python train.py --experts_per_token=2 --lr_router=0.000826 --rope_base=10000.0 --init_std_down=0.0 --beta1=0.95 --seq_len=1024
Below are experts of layer 4 (counted from 0) of a mixture-of-experts language model. Rows are named router (the router's row for the expert), down (a neuron's output weights, with its number) and show model dimensions 0-127. Each number is 128 + 24 x the weight over its row's rms, rounded and kept within 0 to 255. Numbers have three digits each.
Before each expert's rows: a language model's description of what the expert responds to; "raises" lists some tokens whose logits its average output raises strongly, later layers aside. This comes from a sample of Wikipedia text that the model never trained on.

# expert 7
Description: Digits, mostly 2 and 3, inside numeric table cells and vote percentages, plus capitalized word-starts like Car, Col, Deb.
raises: "ic", "g", "v", "av", "ale", " ("
router:159127108154115144126095095113152137144194155095118156120128135126148156159148150072104139097173147123124116130109136156101161138132131101092153142150090139129155111131119124092148148129156099091115118151157113111109103100118107128155167138095104107119127150103105110150161178100119130126140153118129126142173132115137136132157099107125090168104098071158117067103111118109148135144123
down0:126108099119105156076077149125099152116125131137093118166136123125151136106145140171156164086102133128120141132110161176125090125140123143147167084151183135108107132150153131104151123139106147165113140091110146165130126100113129135121135101110136075091112155123139138147144111154099135141117135187147155123113116131157135117168104152144077121122136154100126111169123142130106176098097
down1:149169113098112128117134102098114129129076113143115130137146141138098095096146111110153177143141122121152151112123104155163140131140135124088119085129108146116146141144129113163133100069140118151150170149149151160109186138108149141116133101128154130126151150137170162127126161119132128117150144118097139130144124074111102139133126190145126139108079106118117175131189173108162124155136
down2:138165117116156082086107116150132153108120159105113149120122137149110185088140099129107133108157194085138102171177105133085180118115101148130165134170088107164115153131073105147187147123124146139119136134139100112152151141144110135126139119154147119104129147117112156115130100140139134114132108169167137120154102098147152097129126113161104112106125136106130122115134124134122167138120
down3:098118101151117118174119155085176175157096093153125098171117127148141148111098092112150155104158132125123123141115135133129169089119138140127145156148126129162153079113104140081133141130124120146131071145153149125084100070140077143161109139080102132111113096081102148099170148136117109115145118139105118129113131122138135133131106141146144135101129099129099134107108132141148123085139
down4:145122096169087121172120141107110087140134127129157131097132147161112136113117102149119152121113120149073087125158129127112120170168146121101111139125111113128147151106158113140166144162138151080138109143167171126147174128148148135135153061102100147111129143119129117131122094114130138118197120140139115183157106157154138138169103080129129104142111109121138123113094132108162142105139
down5:053132117150112121092129151092146130132149136170135162155169124122111147133088128096160106087132164155135128117131161131142156124095173124107126127153119111121124112124131080156128133167129103158091105129097129128149099131155134147141125136106128137193129115151119165094146137113144115149144146165092143126178146120122130134107133173149107128168150119109128144124193127171134140167109
down6:179133121119137092083133118147138103187127153098123169070127115118121142111194116117118152079115099120135153111119154129126170138131151079141145126122100112077106120140068110133116094122130150130186111155118119123097160118128124170091131118131109133122145137140085157149085127120154127089137109147090132110104130125121182112141131121146119149113116138156156112151129127117103137130143

# expert 5
Description: Word endings and suffixes inside longer words and place names, such as -ford, -ington, -borough, Honeyc-omb, Chapelc-ross, grapef-ruit.
raises: "-", " to", ".", "–", ","
router:175094135203118105116124126149141133146134094137113131180162129136109173136081130135124082123105118103168132167134128079159135134113156139132100124144135153091170121130127118168129098145101127108139123096163083155124144107133148097086204130133119147082087148128091142153122089114132138117127148109141143123110142126147125126160136152121136146147120137129168106116152151118128120098132
down0:113165116133065130133102140113112123164104157099150120107140136137118146091135126126155146153159151131184163127115123150132125097147102134141119158121119086100167113157152131125122159113100113131091106172112191139136132124161109097108136112160147166111086133126128066138129166153149179098114124172128126131128073124128118146158133144095108150121098155113128147119121151154094129124150
down1:136149153120134143108085120127112055171145105124112178169134098151124132112197093135105141135103127097129111141142152148134110131144105139141123110104095135115116127156141164133124103115121089106162126163136119129141126107109126140167162100133144120127097114158094102144175100114103095146148141084095134117075119128162108100139129135109112128105103130094175109141094135101099105154101
down2:146144085116105131128094127105120218153115148146122144105110084132131122082099163152131112088128145114164139177096156098130116126131090106120119100177095104118070103113134151113145102157111159091163132094143097094138104134123115133123121154142154144144117099134125127126119125102124133116114104165110134131129112133140147124176155119076136084116129151106098117155164116149122116137122
down3:109091070125101146178114130123146125126129144117098160132140121170123106086131159167189162125098145121097138131098139119134108148126077141110113142139127137150114120080105111098130143136112136158157144124133149120147110136150133130126141139133155115105133108141158117078084142171139104151136135143144118107095130155173163171090128130108153095146148140108141123129174105135150143198159
down4:144145133130111129122141143133112146152146150113153125075125106175093137156126156188122090125118124137118145158125124166216150112148143144157126144107118125122158134110132113120149154113145143117122147126120104124170119113144108084121101174129117114091148146139115104058145153152102111079133124172127105159110082136115141167137169111110156097141147140140132136115144086145147101115107
down5:128149149115135104142113122101124115150114166121117137096107130176135132103145131145114154129117132126138135168142103098097113137132175139130168137102159158093143118147114160116144088124109137093103193136134145093146156143134122166119159113079143085096133101094105094108165094143140097145139146116130145169113186122142123103105179110127151110153148072126158154153124121127161107106124
down6:138162170139175150141143121095144162133087140112143137144101144140141115135075118089099103094128123162087105125106171114162159143125108176089128089125092108139167131108130114140115151143152142094128098145132118139111103086138108134119075130109135142141191130150104122132098171127132103119125146137114177138137133138134138161104087145136156112126125133146166165107153123143129124161174

# expert 17
Description: Last digits of years in birth–death ranges like 1942 and 1910, table row-end pipes, and first pieces of words like w-elfare, f-olios.
raises: "ests", "ards", "ard", "oti"
router:159128109155116145127096095114150135145195155095117156118129137126148155160148150074105138099174147124125117131108137157100163138132132101090153142150090137131155111131120126089148149129155098091116120150156113111110101101118107129155166139096104107119128151104106111150160178100119128129140154118130125143173133118138137132155098108125089166105098072159116066105109117108149135145125
down0:142098149112109097129167135108135106165095128152145161133137150116126083163111176090154145090109092170130146121085114146112145133181105145144113115100139133078118103080090155144115139133102110132117110169111173107102129140134113151141133168090107135082120130132101129084152136131095081138138132114113115122130177080108132094135130110128167143111122141127113154130156114108125154123104
down1:092138097133146150113098151144065163137135101163145152142107155119095147121129149147115081097138163109096102142129150133159131124142119098104135118135149103128155154141114089110111117064093130128129115097073141124128108140171105099131145123090098169133123131124130120074151133154136097174062154126138108141125106114109110150144145098165100161168134150125130111127152145113126112124127
down2:124145116144122160126117151099150104165084130153142126116078134173124105108114152106142125141092106115113113142174169128106082144127105150111089132085105104039117148104144164118114094117125156114150111146142101125111159117117152154127170126151128109127119081131138122136151094131123122105121089125146103109136119125125110105124131149104104086115113157152127109148133096089083142179142
down3:140115133094144157141142101134135101143170112086129133122105148124133124147105112131119137171136132144133076147150123118138149145096165086090139174098096138175140130088108112159150159124113109139133141100123141150158101141119133162165121125105116106128118144163152130135138140096194106172126140160105117129186109109135139127120136136131153062108126116132157161113101087082149118172118
down4:112126122132155160111147161150097134134122133109089126182177106128131127135128103094049091125104117079141147133124118136081139135103092107151176117105115126120149142126079132131152137156112130160126087115088106140099123128143135173141101115115123144157151087145136130127139158141138140096120112099106145177161125111089108108088119095126140160100143133154095112136090118150127148163143
down5:182098123130144137112154122137120168130115130107098157165114085148117141169134117148109121148130119135152089115150137146149117100129097144169153156136131105103129136130160135112146134070130141159110116139128113124112127119094094125146107150151143178081153120137096139143120138100170152146121130148099144088112116084099120129136143155110135131099127153057125150088080179111167090125113
down6:130143155149138146112160135138128127149119158135120165146096130122139106138114126143100112129116097045103117102121128075151119119112138113172115107149154134138166164117148115128135135136155165097114144139135065127128133119082116105129121123156129171091114125120099115127109072116133081121129126151113116154118094138131086122147143173154124175130132127160104113156068158132085129149170

# expert 47
Description: The digit 2 in years and numbers, especially death years like 194'2', plus pronouns he, she and prefixes st, min, manufact.
raises: "bar", "bed", " others", "ikh"
router:161125108154116144127094095113150137145196156094119155120130138123147158160146150072104138097174147122123116131110137155099161138132132102091154143149089139129157111131120125089149149130156099092116118152158112110109102101118107129156167138096105110119127150102105112150163178100118130128140152118130125142170132116138135131155098107125092166106099073156116068104111119108148135143125
down0:156118119121119123101043119101078140129147144116105125112154121089100107081130106117095199121158166074151130125145130086165154100158129132142106123126112134155099132119126114083136138162131090125116147134172138154101116142145137112146136142144129151104103127122122153101110125116121121180101147115127119138099125132075117118101128123098171145107121144072113123113152157132128112137150
down1:104111148143141149101153097151119131140142163119135110128112108111114108092143113108117119147134124099123118093137135104139102103105106157172106129133152123076152086127082119137112125155136068094154108134121125089102137123120088151105111147154122158113141138098147114128083080139145133093110137140111076105106132090193111136083181124110124131100104165175114151159136115138107124147124
down2:116129091138128091133125085130139134107154104120097162103110144092075114154071119170113152149146144140113106113132129103119115099110149133141089136123097104153108148112136130075103116137148113113117124141130135134168115146129120147114157095161123134097089109151141121108145102131112106150144127152177137128094147141145136142188125121083119098116080113089117122103130185096148177136171
down3:143120109070155157166099117116112142137149114159096142112092151139152116138135108139132114153101170109125098142101146142132155132167102128172107104149157108160126148144189119112118106130127141117138131131145141098117174136108146138142163183078149144143108127147089113135115158175134156143135128130094131076157099137136094096146129134122163107111134079115088132125149133110144087161154
down4:109150124139104137130140109094097110137110156135108128159088087114170090133126124140166098100103126120123110140122101129128129154122135137126082116139143116148118114108121098108194127107115107126176134171130108149136149160091117109152167136137156126112155112161149090147163125163127131106081173148170111178085154147105133132114112099121135093122153128137117191152124116169114126157153
down5:142117076138147118082097112139112139118130146129110152126134119116133083123154156174154102150147130133130116111117166097122106091189083129101130117179135158134102160131161099102115121147113158139083129108097114096127169156159163130132145137141145122141103117149099117090108109114156170122138099117117159119111145111146173134104144160169119131174120154156105123085090131103119143119158
down6:120101125125154118152161126133139131157102131159090101142110167140113141123131149176120123145136134080150119111118099139150150148135113110152094151157130122136145135147083162139128141128116162075073125091151129118123112144131152098123104100110107142159138138144123094110136147163149102162137106167106116160167094112132091111124125094120154121148142073181149116110178171100137080142155

# expert 43
Description: Second pieces of words starting with H, W, L or Sh, e.g. "H'ow'", "H'ate'", "Sh'ort'", plus -ing endings and wings.
raises: "c", "l", "ed", "a", "b", "es"
router:127148143125152113117157117137149131083111095136150115113109129158150099111168131142167168117119059096146114137167128168126088131112164144144075116192169117118103134152134143154131117080104134158119083136114112123135121151114083122130086127097118098152140128089160117149126167131107102148146124134100114137154147111122111112102160099136161140100156138122121142161145173146143118143100
down0:165096175135124148130123134160165104125139155144161104082135153162096146191119135126095146166116102130131101145079139104156111138100147145133115097125108122149129120144119137137103156104184125091154162126164093077118137114142124091102157094152091148126132134158122133143138128156168108092108094144103123120143143128073124162132091123115137116141114078129122133134140158129143163121133
down1:165102134135133176095183101136084134119142118127135075094143134141110115123087146122141161146142144155108134109128099142137120142131140096133147124142142126136125149101118103134130152140124140170131169129136122124154151116141136155150135116156140184102081065143146085064126147107107167114111105168130149097135117146112137115098154132113093116112144188115106099118124112082137167146146
down2:094079127138156131156103127122110133139090132101108131133096117095107144136120122130114097136126123166138172101118142105088123113117115120166142103145125136125147097142095136141100155127109137122158144130097194104115149121144133147145153122181105172146124139118131147089094124197143089104160077125118139098141138130136126087122121145157102146159146085103104168146128124067121095131145
down3:136118173163140105153124097112113142113133129157127143150187103090130084136131151132157130137115168098125144144131122141181129149067161095116160121128099152175116153114136110116110164158153099144118147112147172065120139128120110098151087151127166122134105153112145127155142131166119129178137127155117101157113147105146128112148127159100143148145151096155083120117102144150105143131119
down4:194124144157184140130132057126133143124136161111096136144139123100108108166141104116139121164117124127049128153148162096095118158165139149096152149156119170103118127141128153102152117096166133131127139137164140129123146119132134121128128164137111110096115090148108096097121120141133115129096111125152111130148123138102135150119103123130164059109151095129124150144154100088132093129138
down5:132110170096132143142153138104138163129150135111113137117106122165139095109137092133094139117133150077131131131121121121160149153131136126109096130083121161111095084117144151136096109111135095115148128124150079131148102144095145149087119147118103169183129127124142117120104121094172145125129159117106140133115095131124124178211138145133156187153153104108166127110101166143116102141124
down6:141126158118130120119139127154121098168097088073121143136127146130124139082125148116115153165112095142151123099128170138113134129132142122108169073151133123079137139099099176185112104110145114114110147110137103104088123124141125119154148156130103117126136093116184186173134138117093124103137110131084142150163161146085105125137162122183116129150127109124117148152127108121133111150153

# expert 21
Description: Pronouns, relatives and counts that start a clause or noun phrase, such as he, who, that, nine, seven, both.
raises: "ican", "ves", "hest"
router:161126108153115145126095096112151138146195155094119156120128138125148157160147150072104139097174146123124116131109136156101162138132130102091153142149089138130156112130119126090149147130156100091113119151156112111110103102118105128154168139095106108120128149103107108150161178100119130127139152118129127142172132118138136131155099107124091167105097072158117067105111119108148136144125
down0:126139149109103112161133149087120108089099132185142137111135105140106146127136134128132138117093147143152169112155097135133124137109110117123141134170161131123122125128094116163175131124149124118149163138082120091080093151077124119093150106111131118104185109154118132148109118129163107072118135169140140133080155115134144110110141146118162145140063136142108107109169159169105141131123
down1:113144093149142173127131145134142107101121169116105110128101138114094159137105123121139116121123129131105100068094148173136157104097103114170087132130115114101118126135152111115138139115131120131129112142110156163167130147108160125163086101152154158096143127154138158122088120148102170112139134176154124176090173132122113114179155109120134145169111143132168125133137109112114140078081
down2:108127125114123112081109185098109099072077134120145139074171117117108107152161097126129152131115113132145168129146147112132129154122146121085092114167133109135122183111110148140112147105117151119142136124148139130090152139123122106111115143091121141158161157093100130112131140104121106143157134167125115174121155140147114164127175106153162172149082092128113147099136121136147159110149
down3:124117167157154134111129069098121166183110086139147121162142156161099158091100107111148123113136108148153164129123074108108148114141109090102081075149144144162119115140089142100145145141106146116193121106150132100126122144136136127159099128122116139087126143142133135132123136129115120196127143108132143127122121122177140162119107099109150119152134132122114072114131150134137131135096
down4:127091088151132142124127130150144131113116123145150097141176165108161102137133147154149164161139135118118101161146132124115157138124155125148137145128127157101138159106158136148148094130108111195143080145153154134170124122149086142143126146094091137131170154153143070109159123139137116097121133176146124133121150133128168088168146131131155071124145147127135120110142153126177105078114
down5:112094160139094098157166099121112101154119115144175127113109135162124126120131127124122109120130133110098122146133157133130165103135156117150118118129138109151170166121130128153125092177134133097111115095103090080106078076153144102131151171127146143090158138162112138093140108121127162149125134143143130149101129180107126130114095129169122166143155171109107127152141165102128179154159
down6:151159136105111118134106093125162103103101137084147087150133133127150110113137159077122160095122129158163120117100143125103137135080171142100131119114124126118098128160070168185123156150153103115176108104124162155112086116129142154086082125142139129092118154132148118113118133095128107100129161120134145151115123136142146124125131109135129184106163103162115137126158142138144140143072

# expert 33
Description: Middle digits of years in dates and taxonomic authorities such as 1910, 1847, table pipes, and words like family, daughter, friendly.
raises: "bles", "ging", "bed", "ble", "wards", "engers"
router:161126109153116145126094097113151136146195156095118157119128136125149158163148148073104139098173148123124119131108136156101162138132131101091153143148089139130155113131120126090150150129156098091114117152155113110110102101118107128155167139096103108118128150102106110151162177102119129128139152117129126141171132117140137131154097108124089167105097072157116067104111118109149134144125
down0:114125112110155104141100114151134104073106074130101127163102123121149146143154139105107149112151095184135134135148129184104093135091126137152183116141080106112112103118119112140136161160155121113174096115126150122150099136116130145117136111136157149153145072180115124128139124070126148135171140106101140111114152121139155086105081151126094158150102118125109135131149119117135141118126
down1:131090139180171124116149109132143119167135082107114123117108125104098146148119145078116159125122165124123112126092142149108135151184110122118131135123111097106122159187135143086108173136130160160146131105124186103139124111145117134116151145118115130136163112120095098137090119108131140156131157124114107083124137105139118105123123029134134177130129129100098138116123105124138150145133
down2:129129145125131121142174153091167109138128129120154149165110134133158167147116145117119137106112117155106148133126167112151122159135131157084186147138098103118111107123171161122132127097102166132128131132117106159121133131122115124146175110119102135130108110140139151191181084110107149100155157140131101097158152128124168173159069132147137138129122137088146097155110148149139119179152
down3:072182099121169143143160174151145143111139162122099137113115158129141110145141134132119134144147098092136141162105101102147148142133116155119106163109111161116166166116153127140118155146129126132119175131118150123150161166120073097146113109128114125155144135114185149095136168096152116114141134126136109117134156117103107095105175130111121106132165093133084119058124123118115123099135
down4:131096109121161127110136169137180114114133119180109123106167101128173192133119128116105165123137142123151123121093122115092157113114100146114114164135106146148098132098155151148103126139118156139148123141154112120150145131113130106104150121151117138134170125142103113143161165110136107167119130141197099083111125121109110099116147099072091110138125160093155153086152084106141131134133
down5:132134128143119154110107114126128106154144169127160158150131113107142100156108102134155145110124130123139119182091098153136131136115130125182128118164111161128138101098090129081130114120095180124100174184140187158168151117101126101094151148126152160137109144142121085105174115170137120116135121134155106123132143131097142140131152152123109159138144148093116154103158168109155102131097
down6:120142101113150149161109123154135105122121123125094148120101102143092149160128115144117149135096124154131128118125168130136124112121099146128144103132152084095133142175106155093125176136148099121171114156113161099139121114128136096113152144137087115098126119163135146129145130139170103143157111174121171077071110118073140126135150140113101142068134108120113125149087068112137139093105

# expert 23
Description: Conjunctions and prepositions after verbs or nouns (and, of, from, at), plus final digits of years in lists like "201'1'".
raises: "]}", "bre", "ful", "ng", "atest", " about"
router:160123109152115146126095097113151136145197156093119157121129135125148156163148150072104137097174148126123118131109136156101163139131131103092153143150089140129156113130120125092147151127156098092115118151156115109113101100117108128156167138095105109118127149103106108150161179100119131127138152118130127143172131118138135131153098107125091167105099072158117066104111117108148134144127
down0:113110115103101134126163114162163111180134127118148109115135092088122132145113114123091145133119121128136117155130176141136135134088115120107116150150153105105135110132125129090153086088141078165165115138118145124125120134122097087108117123111142062175152121130091138135141125117081082195128129138151144140148091157135153111106107132118133084118091156119165147175143148156139116148129
down1:093119148109178133113101095178147133111123131137123117110119071102143143122134145154131110147136108149081117107163198124132122136189121170114111117121118101139098139143126154099147114119120131122125116151118102119159101107133138114128163150107138107117145127131154094150139112133133114150119137164118125134089160116101152154140176145169144087095178135157137159095136160123164149129065
down2:131125130117130178112143160086136143117136160157103168107130123139096143123098176130133135134140087100108110127148120143103135115118137087107161150098098105118117117107136127135102133144110166155146134165134155158101101127138098110131180163107135117064098092154119181144126128132181121131083124131130111149131090113121124125169119119149126138164117096103090062109135144112128123115081
down3:146114129115130159133095105120083126129082152096102144074110141110163158120164126143112120121096081138095111155128145082114127140102112167107117135175138129082132155139138138123104147094182112119145126114139154106134104147090105134165095158163132129107134181184166132133107113123086118170121080104135128141145128138118113102129127163129101138144152158117165134144134124098137146135102
down4:129114138114170148121125069159146140112115161141120152134133086156116120142155167103101123154136143113112137137110192110150089097150124111155138147105135146130146109103134081130089175129128123168105135155132143145203111134116088104114136136127115097099124130079113178175143138140098134121136128152126119117143139112160138109110145140107115118112116101119106079118103144101096133081164
down5:129146072135088121141176122142172100127145095119124114116145166156140074137121152121122091154100122173109083126109131117114084127140129155110110172112118138095159124158126126162116115119118147157143114101098100151097124137108105173121151106137123125109118124105104133102126130074153130134153132110122118147161102089146097166097135147083150106128115154096161115091108129121112127144067
down6:115159108116087132100121142146147174096144095140102152161143133154079141158142162105130110090098121142121107138115091122127135097143124115144152137110177151167128134111122084174129114142157110106113161093131125147129153156136135129145115133104161078150134181156116151139120154125148131172106128094106133148129123155129072157146156174125124110153116126129111096122130141202145151139125

# expert 31
Description: Mid-word pieces after a capital or lowercase T/G/W start, e.g. T'und'ra, T'urn', T'en'ant, virt'ual'.
raises: "i", ".", "c", "v", " (", "l"
router:107146139132107148142132174157128111139103117142083138131139124149137106117109137084131162153103051103114122136157128118166134153064158147143067172115148121153111119121179118130107120107084127135125119171148135165130164123105064142090096123117148100159152117131118107117096115140128133116186143159115126133117139094122119125114139082128156162141131147127154124142136136152127134142142
down0:148145102114118153123108111112166151096111106159107148134122110146126123157143104140131091139117163149140126127124077122120128168165142135130142182154120123114131117159117140139145102167102140138117092095065129163149120183160119118101099099128146125106129098121092121117133152134141110153135079114174141073113112089174114174126092118085131124158090125128096129162138123130128094119095
down1:154140162130120128130112135117108114156123113129137140113119096120137139121106090123151119119141106114144127125151145143143143124114130143138115135128146078141119124101192123109121135070078124084109110134170121111085151111101124135129135164097115121124154151138154103106111159148115133097144155116141118113124174153106092120129139127163174161132142109095106124187165074163196185096124
down2:152143127161132127158125150087138083111134155155103125181160113113167138142141121156124139120140134152127123137092084115119076139141130105118164114114146140153143131109097121113125107120172162124133186114138136116112143131112163131177178170088141103129120114141136136085146088090139112143129129099118156176137163146133169110075123098107126146155119132179107116127152150088149133122130
down3:117082133112132166108156088151162121110141112093113122133127098153109143116127144143117133116144140114138068155139120136134144165143096136117092159135150135140161156148134148097110153151098130113148142095102162117154123168163138115148120099148124140191135159127093060165146097145145157134130112157099105133108147100176147116143087124138098103119149163115140143123123141130061133135104
down4:119165152145111146147145127094094122124132177093129142120177115074096122105124082092112144117125098124102095148155117136123135098148138142108145180170091091130107132160153159155121111129130151129127165112163101160103093164156126111120144126113157104103127118135162123135148110131153084123086134081123143132109109170099120144144066142087135125099117165136157131122143143146106129124110
down5:152120135142152125104135126210147139104152107095108177162095094127142199138103088124114165137132141142135091144126135130098137111115113139127115117139089139055150164130118130138148153131113119103132141111143122185132119167126136153110126144165141121131139135116146097123123154151156119058129106161123133121127147157133144113114137123103125102149124184115103126128143077106104149121121
down6:089146152147112115142101139140157098120121153101156137140099094160132158097116140114125134126113140152126141115130185149111130118129139133127156072118099119151156129143147147095094124115092127110139177139167139086127155120140133113126206163150087180116123100165134124130102109103163128176113157084108126116138136165100131113158139113108115134144140103111127126151171143146138169106169

# expert 36
Description: Line breaks, the, that, one, his after periods or of, and pound signs or spaces before numbers.
raises: "enia", "é", "iana", "ion", "ardo", "oria"
router:159127109154117145126096096113150135144197155094119156119129138125148155161147150072104137097174147124123119132108135155100162138132131101093153144147091138130155114130119126089148149130156100092114118151156112109111103099119106127154167138094104108119128150103107109150163178099119128128141153116129125143173131116139135133156097107124090166105098072156117067104112118109147134142125
down0:098149140111112136114120137131126127132139133104177151103079122132106108111087121118130118164091117161092147145095124156174056146132129161120157171081104103082124116131115149135132138097150149129094140086114164127142160163096094146119152134150115111124143129103116135136150134140116104079108152122144083107108124112120106081123130122112100131140161108128120133078169179109112126145123
down1:131120126161106136117164113105110102161131146108123096099166147108134148120130132140143114195132134110140153145167098155151109146120128179104146136121147142088121161169131137140122143138161137070158118129119104124120160157130126148140150102166117063156128159121106115134084146134132156146131148138097118131145097108160095091077141124096116105111149127153152091088140167146097119153158
down2:110122103117109195142115113101142098106115157138152103134174141140139125104132176138119158115117125072136128117159094130135151133120154153108134122076072131156094134118155148113118155112129135123113132142127106079092118154145142127087111132138107112121117038100113112141110138133132151102093088119105101145136106142095133147132123101095120128168129069132094140134131095100113141129120
down3:100123136175137118129143127099181077095125110118162176108127151122096139179145157144132083140126128135097143088149183162154121119165138124099132103143114146128093153122131132121155128124111132130117121135122160148127114108119160108135133129130157131147098104095142119167149094087143149122144116090155154093158131141167135148105078097143111126132118135130104133145087120088181092165145
down4:165114110117080091149137115098144151095117170126150145116182131119141106112107164132113118151160114163150167127141102156145137144124110103063137135172109117125136145129131140095154165119163156119158125131163110142112120099147128106147144119166140145122115144112123145141139101152136154137143144157176129133135067128069126185120094108125132147121119127109132130067090135114131101097109
down5:113172125107141132115152145123102146137143108148107134122127085148116137125091141133104118156154093148091143155144096113179122092146147101159150112128139141175137155126145150148153096108114094081136114094135107131149112101121107108143125183123151110113107138130130157114118147189135126111085184113073135103103139103071109150103131116115122142148136097142180142108100104138138102095126
down6:151136107075119118145163121144066130160149137175109076093097154136146120178127089100083136131127128187106120175090134158095109162124109126128145137095139116115111147121090083117145122106146137141130180125127127138154106150122106105112141163137109120131115120135156121156119127130107117143138134156167132152110113107146102131133099127139107112141194118147154164122152107171137143116111

# expert 9
Description: Inner digits of years, addresses and figures, plus table pipes, quotation marks and unit symbols like ′, %, ft.
raises: "olit", ".:", "orts"
router:160126109155116144124094097111151136144195154095119155120129137125149157162147150073105138098174149125123117131110137156102161138132130103091154143149089138129155113133119126091150148129156099091117118151155113110108103100118107126154167138095104108120128149101105111150162178101121129125138153116130127143172131116138137132158099106126090166105097072157118068104112118108147135145124
down0:129136116069157152106088142120136133106098134128123106154131157085133152144154103148141154110122101130154164128136101119100157096066136152130152142131138095143136139156128106157127113103108110149165185151139156129137154173109149154085080111160109141102108114153135137114113137145121123106161125153134158098134108093132110159135133162143151121110077117147147104148092157077110126137169
down1:122134116136110128151143109148155126132156138117139159130103153150143125125137090109179138100110117148108116141107103170123137101146156152138099099150083093101173136138120173127112134153146167109177111089114120103112159136140124121159120160136107134133116101105145172102092155164172104128165121095157106188108155128119096116136125153104144079160177154125139133124164095138133157134118
down2:018169112172139172148123127140160131119153086130109134140122190145150151123116128169155118088116139121106120098099129124111160120124180118140146098156126116163113143139136109113121146111146137149118137166077133103132143139125134131157115094114107114102099129148102137152127160156098122116129143123159128162118098135136126166102138106082129140099116131105135151114110078127139122149124
down3:164106131088111134108135093159079104100132119122122173129112137105149148141118100187165086145143093140152094150131153143138094134127113103155180138122104135092145106105101098131103163127121136097121136115143103115146125083103139080097152102087102144122126132144131134122115127143150095126133084096117170143161139168137098133092132107121094166121125131155127178141093162124137125128143
down4:121111105131148130125081134161155094111101115155149069156149104154143100104132099116149134182148167085134126132120126093111102138110174114121134091144144146125112097136142093112097163103141120113101182105099137132138103102094111138150148129126137159152110102074160105130113109134107116135124117132127096177104175121130129183127110133115144118118120139124149180126140091131089088125133
down5:118153165113121149109126095154144096118130125124165107090140159105159118143123123151135151081156141167114133135104160142128126129122129124125088115145149113135144108067091117117118129134148142133112136132120094158091129098111145102153091157190067087139117112126107092127136155132146092111163118139106083141166093066124164145128093112107109108124131144099101151104123102133129102165121
down6:138088145158101111128093120148102139122150118123137114129131120129118145125066106196163134095116152144136169167115126099168148146110125106141121117149139179136136114132112128144120096145136127175119153087142124156121103131128144121118183133118121149152095115122158067144119108100125103163166148116169149091131144114178150100149104169096155161115131102103093151159122116127140121136113

# expert 34
Description: First digits of years and list numbers at line starts, such as 2000 or 21., plus in before dates and prefixes like inter.
raises: "way", "vers", "tern"
router:161125108154115146126095095114151138145194158094119156119129137126148156161146148072105138097176148123124116130108137154100161138131130102092154142147088139128155112131120126090147148129156099093115117151156112109108103100119107127155168138095105109119127151103106110150163177100120131128139152117129125141171132117138137132156098106125089167107098073157116065104111120110147136142126
down0:134120153180131148104162114172145149088108114125163142098127124083145112119135169138146134106142147119155165152107156122109127122121116091150125106125069129117119106188132146114111157121152133079083124127127148141149116135105091126127156154126134140110166168167141102127149106156143110131147116123135109151112158122117110151177100123165145145108130141130157152133071141179120172083129
down1:166127064123137145138141128103161132119165142145120149124128077121086108139148181128113107122131108133115126132158152134143124169100176129115113143142131116130172107142131158174145101098157132149147123102172108112107154111111146151143150165104160147162148112162162091130098100079111106100123148133140165116119124146151165137129142124173105141138131175113139133142120160135182112117164
down2:156127136155146112106133159131119134087130149107094148140135158096122145050120121140109105112122127120130090139105091145125119121117125157099145089113133131107141115131143120156124117167125114141156133132134143089134140100105098079146073111156127180136133150091097153149141159105116108139144122098162056160148138154133165112135102163113082107139100080151130139111166120102127124141149
down3:129148108166160144119134137125107142138131135134116088093068147156100137098063129162118114114164099170154124136172137133157166114125148079148067135156130156152118111118128102137138128155119079136117148157129157096138117110144126091069128132124119112139143125136129135095112134185112134141100128101159143109148162132159130130114140127115129118137180108096176111138122114107144162125099
down4:166125136132122088141175126130074139119145175140165146096102131157110117107120121156143108144137145139117100123119177113135119114114139144108135106128114173129092121148146129107135139102095131069127117163093134142162121093134086153122102155106165124140182111128127121109119133142175104121088100121170154105135073130104153141112138136179119073104109143083135121150115146123116126116098
down5:100125114163128125115136149116140110149115070135115136127129154116160128122148123102142143112117127115139116095143120156134153142121113099111159170121139145129131178104132155159193147122174131107151117171180113119150127107147164154176123102144134135155170120158119107129122176153176154126148126095107117113093157137121121086107121146149144123100091141119110088137145165165182162132154
down6:137134166136127109130172127110143153128135134098134095126149151116143149169160103130084167127155121146103113129141131093147106155129146127135153113140132112147147104110122139106150160120119173115110143105156115130176129122087132177087091095131104131064121135161077085143157083134126103117137083103113130114141158126154117140139153128135137111114135140134085088070161140135105118106079